From a checkpoint of a small mixture-of-experts model trained on Wikipedia.
Experts: 32 experts in each of 5 layers, 384 squared ReLU neurons an expert, 2 picks a token, a softmax router.
Below are experts of layer 7 (counted from 0) of a mixture-of-experts language model. Rows are named router (the router's row for the expert), up (a neuron's input weights, with its number) and show model dimensions 64-127. Each number is 500 + 40 x the weight over its row's rms, rounded and kept within 0 to 999. Numbers have three digits each.
Before each expert's rows: "comes after" lists some tokens at least twice as common just before its tokens as in all text. This comes from a sample of Wikipedia text that the model never trained on. Tokens count by the router's weight.

# expert 28
comes after: "\n", "\n\n", "022", "016", "015", "006"
router:524545490543546497450447533518523490462532488460534605537546484523535506548527519511515410557496500578525548537505486508503479495507483557511407483449523480497459492489577509427474579448552430
up0:567568448501536493470508545528438490384556527490434499532500446557565546510526505500472483536486434459543485483473555575461493525427506455477496523443532454565455518451501495548519584542418469
up1:547492492504512492513460455511504516451531532497496448553485515458493525591544557358402557479476535510534498569537448471496548496490525522476485514440529540541515541518521514472492517433601456
up2:512580487562503500482463495524513508510466495428575531515409519546474473515472537456474514577555445511453546487469514452451502508488513507515478448475533482560486496599488462513445572536531528
up3:435568470514469420522444539551461552511493549440479495496483543487426478508427471507430461480541484506511504459571491549490503516526570494438446588397555508512478552463509426554553465545495503
up4:485502518498535542424484528632533506489496548494498486493520507461417431434502497511439506495512530516507515509523428564490545531495515475488479466464506526446514466493493569531460418430477512
up5:576525498460517512465491506491480489521529426473505548561541534510504505455526505517517543592528518554483440490499510500471532552533513496421526550490482509461516473595543520415473532508498530
up6:484471517485494482420512445525498477510511415433476489488500486488484485453518546482522464451469547501489535529456431470541541531564506452522497499460486536481508522542481491451531498563462515
up7:455531556494582451454598483477486520473433493497453556503515501527451473537550569438520490585480497492539477484531495530504485386565486518493515469535491502484532532561551523427469490486517407
up8:524549468528612533424556553472465520515529395556530519499519510520511469536495605451548544475576473504545478571493547495444513548470581451484448441487424487505589525465554519600555550446469505
up9:432517525448608512542451542524562513459493475475483536433438495454504475498443553477432473530541452505507557583491490548508516452535501529571473517464528406451427501532429491464433504407524496
up10:451521539542499498523549423467459471534452465531515473510462449519500479558507452466569485493525562526515560487470533489528483416454466474513550575496481510543484555497491518565521495557412537
up11:480604574517481413565486456527472448490474482447544537561508532523443535477496486576491471440537535539549503504527509452507556429500543512465508494487444558493488481474436511536497522464551569
up12:527429449496474476510494541493480540442502466532524501423423520478529484497565593475485507470502498430486439526535451483447462503490495484524470463423496556456484517479438480471506532478543510
up13:546480464523486468496466518454507512500525579495439511543472495515514560500543513494445536549463403542370524534425547452477432569494497487418495511450497413495513539607560567510486466486547506
up14:503470531509513492485526570528482516487510538478536512421558511496454478519542471512552451519463527465494450516480480477494389507498500528482491544549522548491407486544574485541475425441521505
up15:507512528536549494583462516444522470497515510537523498594485533480557505460558499473506495491578526444473486493446562408446445494582506461503465542467491491494574566487517465512467504505462398
up16:507560565493415471478463506532489512472552501547546480591516479510468535461452559405406502479481501496497489471462467452447543552542515522519432537546417468480443514499545515478487529455496500
up17:468507504549439491479493522547505469477498533434527506520511521512536476488482476506506508485563525518463529527488519527471532523449581459521470435507525461559505489551459543462539531441507453
up18:441474516572495544458537554488483497528583456442509464486592482500570571499443530482573525547475515485520462521538622532515571492515441438551489509537494527455487453516465553500512504481506527
up19:455542483509497484467393464529521564505508521453481580558489626432544496499507519492525538421467529499461534531558455569482473574451555518470473429493472543551513518513496501437486477535569543
up20:452506498497524524521505472565538524415431495453487569539502504486476487526536487419538468513521473472548420546449501485467465547522502508478475452523477519524477539486514469450496476431435520
up21:527497468507527425506455493531481535544550490493521486482432511486488525475563500445523476521535542515525536527514464544493525458595525556431491463481546533446481514526475502565506502459500573
up22:396561447384545466505494505526557510485486545460446519503508444473530489507537527493484541453516553488491501599468395427423436470603472500429497524496512479528541511541468466479484427523518493
up23:461489533442525471419553427496510533472478453519576508534512539494545506502473547482458457452517502593483487542458549490514443471560472485430537476507485554550574479503468516516393548507498482
up24:498542490449511529519524491493526511500500485509565585445417470570542583478524544495497505488486490473511549526445379472439506508496591512475483448499532513470588540451519546449476497497417460
up25:476381519464495444449509450519444548435544555476456487522521469458510436485610519401438533572451503533532454480514455514468528555492534526484507406496468457453492581495460551511485480498431478
up26:489502469493553457485483541481504538465505486531556513524434541528534561558505499526479449498557454476484441459595489443473511463507502551523473479448454533545488493561514528464506521533433552
up27:492568541468495482447479496545445560541546489528545460456442449475488532501472491456529497468468509446481533451448465545414543477433501418522430420465510509451543517528495487555449472560514498
up28:542557493508460427492471526541463443507503562506515493497530473477564567438510493537486527546485566486518546497493612540495554448517505530561531492440527471502461442534466536505501491546559400
up29:504462504518493415442471500421467550517496433444482483436535483522506513472474491435461562494439503503507524440510450448504445497514542516480461519545437547458503502569492474405535544536487455
up30:511440476486515479514473565465459471398500454529463481458493566507567468500563478454537489506559488547447469504527473516519534477588459507496486424477575454582542422452444484470502513419542460
up31:452498565457519458470548450488546483453553448518563504485495527499440507508523516481434492497498483503524510519451507494536502523520463475577481498516565531601499488515586479454526449463448423
up32:475486513475497408458516502568461521426549422457495562484496468578478547491455525551526492529492477524590527516507499543526526490476552518496471527438453534536569502467496508484586479522513492
up33:470492529511435478550475529514495541516506565495473505509490544548476501479585507472503516442498460536554497529567524488522481550443542495477509516501491533540485442457600535496515511613551467
up34:539462488532481544512444538485575573483542411413516513478454550535478489482516495450530511593471540481574532503498517445478492527509483541551507495522459545545485441439514503528504548484504473
up35:508475545537489487565453582472530484502497494448454528496488490478485531579483535489413464548541505493469468420545471477520500469466478514487413457383459498399499513496473549492471504473488516
up36:519491550517447513496371542448468456459450463535510542514502528566516528579525516421534500473503539537480516465484501453526460520465446469494493540487445421496469502534476468493481483508478509
up37:523432485454517424373459447507457398451537470487514468523540509488473441616505491468511513478379569540483463535495551529519450512498574521534446433549465513505453543484563496562496504545558510
up38:481504487432578522512497478500530497502529521516501580487573572521413450537481502481473500522498486428463395474572503550489488474454514487455521515479498513450532494477482467511498515465514524
up39:514519505474493496492444487479511528544497559495502554557492502625498481433455483557464430532462442498490557560534520534505441409474406497539498532492458520568475539489418552456500501463573490
up40:525553568496554469449499460485475480496544541417508603511481436409496467450487528525517542490478452577478470450511539492543570512532513460457414483463513519496481537476517496459491517429550383
up41:516570540483535447480474534624549538532497481470444516472486472527481487526526579448468430441486528557562417511536536514539489557476510590543514560547542549516490460577489470547445562479523468
up42:509530478541548459494540444528460508476507528512594530480497459525504520519557541541536510537447572458513506498518574509541504418497513497467483489506512541471592445401489458552553496429499554
up43:487527510469481526511435453581472479576446459551633464519466472482484467486524518542496503555533439548500465510461550498530497509547471511437561518584528580512465462529594475552471553495508517
up44:497531462570481418451498550532439423498505449393526505492512438558559478448476479448508423520476512521563498457498475515529484467561442479507529435497533473497468514465483569521517544575454506
up45:522542539520532538540451541503517521455523454454463534497512460544550481511421471463526472505465514556464469556577536467476426516557553472408485504547511494522460508512596536538402504545503446
up46:535487517482497497452457514512446539492491524526512477493505455515514499580533566544536519519486490559491466419518491513422521490574481444497445530557519569483565491479520546468560491545495465
up47:538505491453463513527520516456469502513568481492550520482468406537527421573436492522419465465506517553532527547441496514532474459466538511513486491458454519473545519488452502508476467544513458
up48:478456515447484506461540568539517541507512474511436513491545525517501466510480552489506480472503530508492565459507467505464497528506445489485548529472534538541451464459509489528505543509502501
up49:511557527487462519539520495564448456460528518523555451528484465531579522476463476438487450527501420440417437493442442537434492468556529452530515456611520491511497477448549519492489525522507515
up50:472531476482557514521506585540544563472493494503527553528494535528559480561493588503470491480449533552513512494488546409455556509420465544498454475514518522475456469451540543490526508473547485
up51:517492511458525515465521446543516479544465490450559491494547474520513504558527506510498595460493463502461556538510518452483472498460545572532471441444482532503525488469499551540497467498466466
up52:455451460486565539503493562453504529547515473466563542458514504528531499512430465488494463486487407539497531460475439463499489490488510500468429490509460507477483457537456503537443481575461488
up53:472539523495544471549496477513524452461495443483476499467452481505484598556488485495484471488457513501488480521403494504476478431468497553553471497514480546475523463504566497556498491508498430
up54:418496540514465428472525531498455505516562504424519478548589492444548493505455575471530484493498548502508512530498448448481535523442471483441455399503531455421468496433497504533474485477499551
up55:555516479451432524466477494530465528509572518538483530457437458477535503559554553497546571529429473455492538550489456524531499473519527452495453447495503485417490487481481494552474478479465540
up56:506541497522519507458549509502469511471474508471401426528512430571448490452508528517506444441454532498439506554471542515468512529477516492478460522518458548508566504587490521568417538517452460
up57:428521446535522553465506565474555556429462451492579458517519471537500456486464576559465466510507560577480474521505444589487496551544586473494509509527524503477466518490540515508518487468517531
up58:546514501515529493537579511512438537523540475540497503577477457552570455546455451479489411484465554430498529419500514455468485564497507525483507555507483529477512500495562465484519456505481426
up59:514473414477498441526478590502428492469548469442554436499485467549514497511481489435479445537498569529505516501520510476522463517489467509490444535562498482534514352456526546550521533481449592
up60:505567418489458487481515512565491523464519459504443507459521512519479539560549497517503543464431497515443453448515518482462524547527523504451464470414499548495528428582516439556520518451464505
up61:553520478547561525516518561528508590490527498423529485510475595506456480582527506520468501483502499501493410525559552519479529475467549489523466429538577520468528452554425575486565510490497485
up62:510511500464474475519495420542515524471512543517510509507444493551430408470437520529522411477439531477535459567464544483514513571528534489585523498499629476546465417484497444499409510422547567
up63:503501476478518483514489436553525481531544473472471526508497440464528487497518505513441518446475508521506513436515544555441569523499550517473490579511482460539444504496500450516481524510457528
up64:485507464431507487493514503538490528476513537564500483565526572464482480507504499534533508505508472454477518474552443479583450540559492512478496533499443575520497555550485423513523512503483472
up65:502536395511454481459485482537508495553568429510473559559445464464483515542523562519552551477426433488493494506460488471512461539435586525509459508430495515599475463542541532431468519461543541
up66:504537562516534466500522543563547524573456478489484497506536506479446518486554458497535544518407511503494461545506495477500398488523559434476458606450505524483549427489459509468501495558553498
up67:483509617479474533456509550524471502517570508532485587525482562502568470538490514454519505542494487562447414546517473508534508506489489529407501475510508470476497480513431476530456523481511524
up68:422509510434470454480532498455445545471567454422450471483489442489497533462558508512573436470589569487497496456526551506421499537532516533408467481473501528480433536540520475452484525500489483
up69:524487506480474512530481522545513578577480510516478572505538517462523542582500473562511474521409534541480545531531490548502493451380468513488522525436520581423461524515544527513485517525508563
up70:454505508426528478539500489479520487505507567425485496465473468528480518442484504460535491473501513501462526451422517606471546498621584508495469506502496454538508474490530470522522560473491481
up71:456452516503529468436446553497479475541477429495512561412509532510473500492426441438553520569439545503516470463480465519431519429454494453540520475516466500571430492418530434480484552453544507
up72:445522539492442484487504508447474572545481508463480547546444530409489520525515508501488545417473472518487430473431525486506546514554489566486486471459519545542426502406556588441532525468498513
up73:492511542506529501550482504475565426576528562457486536532534467474513530512528500550564420464472529423531460514583461491535524536555431521473493500484483543501550519499505509465492530508458483
up74:522499471482514491552511453508527485431468468456564526492421485487442538524535524470524505551560502494519488479474488499565504465452531486484443450540481554474539506544557488409521462482546474
up75:419478501511523473450523536473517491486551486482501590483490521501509561482476501516478485482422471534482528515467473523510491563399494461532527447440520490503616508562448513512491529470530485
up76:484472448556619416543493507499501568471534509488503564495501514556500465581588524581524517567530467520455486544511476468524488520528476571512500465526536578543475546417570434550529464516536464
up77:498480444448526519488487458452437495537489416486572492500440523485513595470479464545530429527470479508557494492523480567474453602426438488500518469466488459509533441450499478500487508470479477
up78:516490513571502511526490451562514551465572555478616552570454498544467460536539450430545445414526477525563534560474478447494557450559510490513329562530515592464531475525431482514499518529508483
up79:466463558490416478493491449486538486551496525546494485575496457557486534463519563516563475538496494492407431500572493512474437497546462527502542474503539461551542476489533513478546515475548472
up80:491472489539553486532499536572534521505517477477526476480520435487468519561489454512493535429495468503538529572494504483430467521535523481487540591452518556554580456527538492514418532480584523
up81:578492456477475435537526524500461534500582515498449486557538521457538505595506578524429429479459500466542459579546442522474432570459489504530568435518583480415535450512494521529501568478458540
up82:471410405493528417494455534561486500455456467493501466530575573432518453548540494494564484497523511500532497521560530542498464487468535540483526534500505626503397509502543484523502451498534459
up83:474441512534491441537475484557492556464563528549471565499497492485516544580556595480464524549522529524465502520472535530513480502523452500509499483530570525485485493454518446500515524494482489
up84:450509461462507468516446426508463501491516517472525559522510460513566513607459483528454551544516504437484544508494477477493528470557549560522493472438597449522469514476498505474464516531495477
up85:441421575494518547414456508488495537496530445424507543484515499460529400460528515526460496539491488569550554509459455498533589549588473485526432496543479473439458507498507503549437542507528563
up86:517577494532423499493481500495498503504539555430532432527556538524480530497553510428438528612443529562477569517501502544493508461500568476559457524481513487579499443433477515556531476447482481
up87:496490532433525488510489539504584516521554475437537575541479488490566490502518520512512496466507501485512472488491468408532524501538534464469472521468522528444496511499514484426444486490533515
up88:533459567509492470553506521495509513478481471483507502482497472467538564454493512433505487599490551504458470454474469527458560502479519535491494497451521510438494461554596475437473525537446614
up89:552460513586515479522459515504448496557547559464502463487546486516620480464491450562493501487509531515487490491488537556519552529403516510448462452546560509535467509518506477475626448478436514
up90:483461492527562473539545509520477426468472459504455496476455400447544496556521497438520518407460565490476478481542496416529544432486444516489468453546509521467475583563500447442547456494450440
up91:453561409448482525489463482534583454391521493502474408454517533521429425538537464478598418491507471516522491497482498493517508487464527494515528474610464516475529528501523563513477535471476491
up92:464523527506543599415539543504555527468504522541575468489477477547504500451556527570515475445492512545532526493481480515555456501479402490481521487418498560535427485381569459526419480430563466
up93:523439498453548456465435508487511418489586431491579504523501435502437480508550571499528492465455514513577496418505562534496393482469500487513400483526426495444542461415498470459494500489510534
up94:546492446579502530562546546456490475505498442520597497584528585576492541515587443527490554516465459453486530515531534466490560489492516587494489500527556557525527421473493513544532448480574553
up95:543520511505571506438549553458569454491476498491490461462427491548562505495489460478452525487481507504447544487518585522445501534531507522496490490546582474494492510472506500464475534422520475
up96:582500447484507445508498502486476492520461496500500417550464494486560480493509503471408479504542459538517449519497420511524519527541514497423569482594437533477483562565505563522442422491491465
up97:482527551502454512464526514551457486538487504544557533532465430491506486533490531472500510461530526484526487440532475509506470551494518524563538519512467548477515485508540438532459442425517502
up98:543602520483393519461461560425508586419522541507511471398503498556496580502462503438573492447467412496515470487505449525497500505509555503465453534461480481479477450476485484440487520486451560
up99:469495547578480523515466502492551510528405436531462503481538458513530494483535504465420472403486529561495606533462596459439474486412449424443507440485528465534440549548460519590419516484576484
up100:395473485461499566530460447529499533509539526518491560477484494611484526495435498520519417441534499504489546442483493451469440483524525573551515539461481526489508518498476548593436491483466560
up101:505493485495502468554492588524546551454526438522470551460515570535544554565528467489460447510466514503420480425560604555493503548527521473492410534501502547522522476512512500424577601546487480
up102:523490503500461482559538510548549487477511461432538425500529504452512477514525521468470547537549464545523523480525455502488564495486542501424479493423485464512459546557502507587481424462486464
up103:414489549493509490501540567528560477548529385521545487505513575539512532494429494537556516511504528560493471448474412490468501532539554470455554469524527551490504506497512464491572520561428571
up104:506538522447513568376529518574474481449508502554498446520519496461443452467530476545528518506438500467524538533536593426585531524519474479461566509508461477523474544456487487546563461575564451
up105:440560498425462578451492516481500470507503509467523495499480527474537495547415489537502460532509491506547455508530558536456519546519499483521445552517513513548566496487576440515495543531514560
up106:456452545445538480526479467515548529487510474559555540424553585491468464583458531503451456478507525471507477493563445485483527475555426454582505521536468474497547502498505543524479456458555508
up107:438527478470628506518465512482563520513542399517443480508516524535508457424445485441507536529496515570470452507580506507529504532520480441443456519464519495516503510447460512518432516482516500
up108:473524514511473531455523492539494498494531448452522495566500568524460454470486512492490508479496494528524506584523462524499513530519400519559533466553477484498524527544512497508409515496471527
up109:538538552505490477536484549596562494476520485536517537487545538505515466467524519405403467524523506498492512531546507441538468440485518533489484431558462480497508488515472596534501468437532456
up110:540544500471421481523508545523487467446477345485485507486476491520565532493568506522491553455515450500553528510513469430507497506511487501494533543539469505566477549513510427503529530529500521
up111:513491554478548453448450461556496501542545541489532535498552515428482517542517444491539419479487548537493421501516494484515502564521604499489466485570530557606447492498546510548507496452490484
up112:483494432468473442593445464470516506496512480480446502489531499445532489529466450488495506567441515447506488479399462417474434501515470515456493554485534566524529556506467509480479421558483465
up113:530603493470571532491527509571511491427540518489519568562565482480425377537511519466507491421511493505484525467559497481500452475502528442552499469488478576532511515445527539501460505533500478
up114:484571572490520527491428535528542432489430432539499601497521538575543434456550474428499532509474521504545459507438492507567456445554496490493482460501505448527502574552535437479474511481523529
up115:501501575446539527467521566560438548544540481414489480523484497419519502483571507484504464475447490598532519538537508523513381523490560503512482465512496491514464448516493495479451523499559560
up116:574413441477484452552563522478511564510558556542557538476537495502523515502523581473579569499473479547514488517520502506490480560510480525495468430426541474535484509441545486508514511415521536
up117:430505411501499579547445496541519543490486467551489537451487476537452549522491467470487518589525516465471453468416519492533541496462461469518449501483537568588483503513446548563469468592526470
up118:495471461457475562547487554514469482553494500504621495555461545482549514522490536534495569494510468574470459498509519499520477556504564463535450501535488518421450520529466502476477461506501417
up119:554517486476559439509509533558536513492532505456534478442490536445440432551491492529525446523475535454449551570518462471433529543486532475501485469522489521522533570438481507444492451544531473
up120:553470395496456537575507500493481508518573528572545594511559502558536482504537519500469537501539453531429453530533500530524521486489507463477492520555543532594457448483503469472479465514474466
up121:537573447409533572491451467515542510553479489491514465513465563480560562527461541496486530505521438496509508494448542471519489493478503530485455469415499455497554372558472510447470537485474429
up122:551530455476601470545478512457514569488515512421513474534539493488564491517500541568416504505483487537502424520452495469467477495503473451504492524518480545566482529442569465500507479504588536
up123:549502463502580496493444553563457512496493439497567490531486448570489472481524585513476494458527522489530508531547510491513431503482515507498409428524537504493477481478563464498513547590505517
up124:466472537528445498543499504496516476511531482415589507508478467505532583466518474523526503450470465459467456532451470479540504514480555531542497493475520489489530499581554468519517483541498487
up125:423590446526584495518504457440491506522513545536515457494540526526540533472515446539506487480499442460479571541519485522512478494484477512473492540537546577487464535494494545552472482532500514
up126:498525485566489518524471543531496533432511491532538519457496473481516479511545529520434395510434519532574500471477486444504469484499516563518463503478555506554479542453463456498505468568418503
up127:566503518505539384466460503525458541443508428423528468491441485533599538517518521547458489463585533503524478538568560526511544492543495513449491448467514492502453429526467514482432525462564438
up128:492506533480480512509524506441529518550509500506502531458492514540554434442454491489499391477522458608475567526502552489458542476539571474567445541493513534492597484520496472445538483510475497
up129:556475483495499511538475534555510533570462526531502514509458505556476513502464556521531502497453479420506528582508508508555499472457447509446509592550438524478561527494532512475540504478532526
up130:493441500444514466485531538525465475453471475497584508496488439541611463455500468482540500559476495532539465538492498477508478505493501487561516565553539412481535485573591510487501530454504432
up131:457499521478523526506443541425509484444497503499508498523527531472533516485545550473526550496537477458527526462457505562462490533444406489495537516524485531486498535536456471500533534502541507
up132:493517440511508511496514523543492536422502502518521553467457500485518550451518558495443415490454527482475571484497518494576518481558404564525529465547475509509475592524509483483532503473499448
up133:461538480518538528447421512570506484482460449522528475524530479571513385441526551541465402535499527568485466464520463507503560511469560520473523485509491518524452477577445481515525458458491529
up134:449540477504471499537476550512493472518476528481560506434651417510467519513523470561488458440383482516468561495429499514507406572482483473520458511411583501487467516560522468492513501453465488
up135:473504486565523401451569480513593516532480470537527600453573494501482463531450441520458457486496526472501529475455440484442562509518496486434537490467492506529506482473516436499516544484538498
up136:457501411524467427501517497540562521510494565477447527495512448546492503500515503409424554517434492503510455495551478454485559509506465486508528513548499562516547463531509486540494495495536450
up137:557550492538471415489445445468572470588484459501472509459493483470497464474491502435496560525518564512507528525437496487510452431508573459530527532532444455556469486536515555531467458503480460
up138:492595523518597470455478510500502485509530486479490515532458466529486476567516534421521528551444537504482475463485440527509545460567525526463508488503459483518512415556544459541420444515534520
up139:571512557510500487539520537400481553425477543561462546505566514575503526561546493513526442550479505455547439439558493541534434540446495558480528529485515575466430459482526446489528499502487498
up140:501529452478415460564487524441488482420542454527484499510530490526476520454529435543556532499458515468528484600464524434503445531461540529473481500531484473509445524523533457495474470584542484
up141:465528479451563520477572467500538552446561497461461484473534510540562572423515515521487570501434511535476491578443493526480475562481540519515482532533537598553525525469452471540497476481519474
up142:508510473448487513437408537544531492471484443545431512518469509461562514476542504527458486484606533469500468534507562544536436535550519496562491501529412476454509453464481510473600509444483561
up143:515476492459538512566535539538532546477497529531452510538553370524516475540530542520490542496482536510485433552500567443461506541491492540473471487489561531560530490505534421454470419515518525
up144:512501423491574507499509571482475557536460479477543527499514508419544489415465522526458475489515463561457511458452518543562424547528443518597522479421475511521599478551573457537424496537492563
up145:545510488543548530457429509471481531476535584479454596571457514466483544511451530497507516474428508521515479522467534542404460453474487534508513561496532531535543553412571495460540520469521568
up146:475536462505508520433403456504478461506525502537531489522536546504553490482499501527564555457452461475432439542485483496490517390505465458425481520520475543507517437489481617401507537453498493
up147:480480441503525458442487528538512527451492419432508529482476464491500545521460458593514454490534495562489461457499524550417466566410463459546410561566557513514543541475571530432493484471559537
up148:362479496537555518574503475538494526529494493528515554483489481509529430526561559466550432492482478487582514513494471469412489527559432494490504435469560568467495525509506531570469523509506493
up149:524409424516467472463507514557480525541424489455542388462513520511572547414490500519589507535490518538536453401514467567534562556487451524479504463476510506479506480505485498453546415488493560
up150:584497562488552515464512469461585498522500496578534506473551470538511523497536502520549437535479494514496512431529501451505527470455498557410494476457489442509442463490467578525447454483549458
up151:464497560482526553508507488466562479414465466548527521468538560498540450506537540555572475524406496546490487455557454479486569481545457499482393510524543500560481510495436519521482522547561507
up152:532554548495532466485439509543540433504492537516511522559551489588516533456542449446469476545437434494474519533471552579501456428516507499504515525440532518500615465461534528513504425491494467
up153:522482460530623460486453472542549486488482451533454564510517477500551552492472487520480407504487552513546504518451471540519464521543518415527483524516534532548516507576516546475574529588498423
up154:504469454507476595517479468592481579549511455488511526506486534529583464446514487537559551481547518553505458493572503483500474615371422518545494471464484488500485466435470532499512505525468459
up155:519518579496477477483536475481486483520524548443490515472495516465471472632416477445499461542494476551451541553468599514540436485478479467529487485424459572441403507609577488524503468511559481
up156:528549454508459466548407517495542425506499506451499509456477559495508459523513555504449466526578516522495472557461506432568510514514515575459495450500507519518474523526530520489469535506480471
up157:466533465436519551491550478473509427588476478447556535500506494496508563491536491501523563518472501486500471522475498445459471427486471480492527471485530480452514478517546506419465457472597450
up158:519549504517533492601535543496547509483454507550482498466498491464491561494521461515532531441490560473463505509573512491476471464493494495567502517433492560404477534502539493431448446496560533
up159:535419535489520503539519500504500529531561614487465562537559507510554553495493539494459419493462511471499549545562512506483462500488457546594472546542540558493569510433508486536478555521587498
up160:526498461467508523532450506538510558485513505473510532516478531504572502526445517543447425410490429460499548554506485482505402527503495539555544521554466531431475509543511543600453540502512499
up161:411512504535594565463544493559464496509486485517478530576487516505511450507531535490454437450502495533433506532554467505479514512493490465514535463482559508496486511566483490439461536467599463
up162:461536527514493529426477528501514457516538457539546495532540496559526578450533549566522463525455489425480557431512448460579487582473537456528485523475500522505445512585467522598508491523537463
up163:495502503483431517523510487482542486458544463539492566533534517489442476535486521505535393519422521478475534476480466436499518492484469488482530425547549491485528521505520506509495478495520454
up164:547477498524549493524515546499413522514575464517485544500508525483507431518429527486548483539551473513485533508486531514433531493463597508476492476517513428572556504470529452531476531510497454
up165:549529553482513428520453512472513528467461486516590440569465500466510522449477501500466500548490541505483536489456591464507453550503548430511485554447485506506499562479504463518483527517491498
up166:459597489539489467614542518565475514475479482477493581474541508470522469514469498465574490491582530490479529481480495518488538530490476464480540523450462392503481447515469520447446538461602482
up167:486579507476495484572556556549478460557457489525528480483493533502475497514501528471520459473508487582575513523399583472573483538443540538445498534504444507527411511474539475479480428475564480
up168:552461468579499486516508474464478526485436541514533517505581499504499560429544463509554543532549553531508487538546549528461465482472507531471540480517541433518437467549477417495561510406508565
up169:551577506431464483472521501480497544456488448503468546525516445468472496487494572508431464444484488482426447500459527503452524493470523517525494441471460512415414470488471515480449526500461456
up170:528432483465463530527449449535544481421506505505521458490481527505502496479488572488484517481488478528544454483537493474455539542521506538450566426438466504558504471469495460429466446497452479
up171:551528506466448549477501560570477539515569450470472491483531438516516563482515541436480417513525538484539509561633429515471468407574493457447451466529540488490543524527433474489488513411511485
up172:512455511460448527527462558451435511540530510531521535497467504419568436429491534520537469501457561461605521499480502517506509443445461466484440538555475463540592522564511505480524544472492419
up173:544465572496498441506456432428482508514499487508535528490506470520514459501584487557498509553491552433508508448500472531490443454521508535566459461558472472513492499475487427491502568400461473
up174:490511505574499521456529467535576493401546465492534579563475558511552431533487505528551539503479490604516431574437489522555510424533516511480510444494538530561427466414503502547452516421485494
up175:586487531538535467537454448498547520554479445461584495476451533492495598488546454580554426481469575509438516481510441509413420463606573514451490480501464378510459494484542539494556468529580441
up176:489498479534531509507570505541495458472513545479471505487505525510488462506525547566523455529519495448510474559508547511530465432512537513532547546526492479458509480469563422533482530471505466
up177:386513526607489501597422479473408471511572462475491485521494468463493501498459528461530479501482490546465556551536508541586495512499499501472590457565522526570435536458503484475555555453484497
up178:553482502484437517503476499489483532402528524428556508470467482503493527531453490490491480514526430509488558523432551469538521540477526528432564513462537509470465502457489468477445509485528515
up179:522463532460555424486456489513515515486504407497565483566477500512514530490447512603443502596514473482455539521447487502562468493457470490466474492435447545543485492460488424485447505471486509
up180:498541481613545454512526541536515591471443563509498494560569488544490486517500531515512498497527463573502483450470537429431518444511560486514474482392496615493447482531550498478580559507473482
up181:501568481506511497540555436515513515578504533478525533482513468507476487607501524481484469506452472514542506528449498558476450541479516590491502543497558513473486559481551451510510533519532478
up182:538489569478511469536535505498554522566503457511539486487522549515450478525546525466453507472496507536501551502463500431493545505528490497571396493550571493556502570490520500453499561480481541
up183:520502477467519471472440500487488500496497390455471544517499520499424520477489497545511477493441483522495548483514572556469509529538574434472451435470525527448447538526485457530545453505513460
up184:526425487535492492417498458538507550473456483473478555483516570497531554476470481492505511425510502507505457540524515483505552550542481478495484495530505439423574536516464530436414440533486503
up185:595419539442448489497494534505464485527474424505513475473525579524533531544477511518482535554521568496475530499478577523519504479510411488571478486511443479509440476511534511476512476466466513
up186:483453513441514564437418532467497495479527428477453437547528451550496517492459473515462448509543474583424416512444496429472509497463477479485448441478471517510456553530465517543440453478464528
up187:480495473536529553570514504559555511387505479534481522442474495532601470420458601449519517511543519461532488564491482564550481499540521460398506531433574608540528513463447422530515451458548471
up188:481481544529514559509500534461459478516511488596548508393554489507506535470485522510569427520494550569608562429486499537518565525523517568478498472399556534424544493457493500492494425481539443
up189:522532472539420504530481538430517484548467506559520505520468501419483542559473477562464562585522473474488506489498472497457519470528493530472448506529436587536578436606425538563533461439577566
up190:549514479502511504518542483459524437470507520450445521489457498445413483542554530567501538462567429573526535581431506467494527532473503495492537507540483479447447519564400469526522467533586526
up191:497521420466506518558503517510548469489532452456469519467440541527538474587434495501503496472474530499475467539549461517429602506580488477526478502512441461521380493515527498511539483540437569
up192:482501531507447519507546538520500503448529521493439518487481541503525557396470476510521502497447461507465582474471506528530486398541456473562454520455552495535463452474531509440526526624458441
up193:486474524459492482524510542547452503546439484498508504520536538535548544528527548479460489519412530535527433452497550527451487527562454525528479438462606519540472475523497549379487476489467490
up194:532509540520515524469531521525537567496432399424510515521559473415543486482540481459510489483411470557484564506533521449544479435475519579537484430482556488465505467507455440499463538547569571
up195:502515477517498490542548562482557512543501597494519580456603525478484495512524490472504436416501506527492559529511520435442553490459557451498504495480538547478578426545457497483482513463514507
up196:445511463472582529459418491468448510514456537506570477533461536503558504497490455450526515536519556476482507496531460441506482542488538476517558440483517532569492480513531556532550513485542497
up197:465548451526449470458505501520514452463541526401529490437520496427541507474528495445504472479492533547542519519440506536439447517414502480536479530504461475477586475539486476462614486487516554
up198:554509487561538564499470461584543517541476482572476496572577435459545515471548551484479509495485467565446517523439514543441444521479553520487512476544500456555474495492506443500523449509415494
up199:434506495488453568500497542555541464538541515577532512557493524458563447489523487521500488565433452554568508456522457516555496540515445488451543491525480476517511490469483456513510554474469537
up200:507520542543487505479488513524580589558499486483524505476512485547448547518512462465480483484468537439532537532577531486524522516548492463478469487539538446511478502510468493528463481522494493
up201:456537449538565503468462515441537471491572463492491486464525457531497505479524454541581479527464423467486453545455501556497527413509476536521493503578532564534523634464471490582497488535501453
up202:547509494474522541533527516552453439501449523447557570483482474511471419489521476475476533548525520555396562534466437360452544406532451521549519543544511431438515512487505528530499492501545474
up203:497518466562454482453465568493502510461530462419547438509485438484523557504478491440522498472528440557541462413459525503541471487529473461444513542447466524510542487545597508537456495459532531
up204:490479518554464515489442469444470434579510496458416558506482525560541535441565552558456512543549527540513468503443525453442417477493455552503423473524450486475497552507549509467538515441569476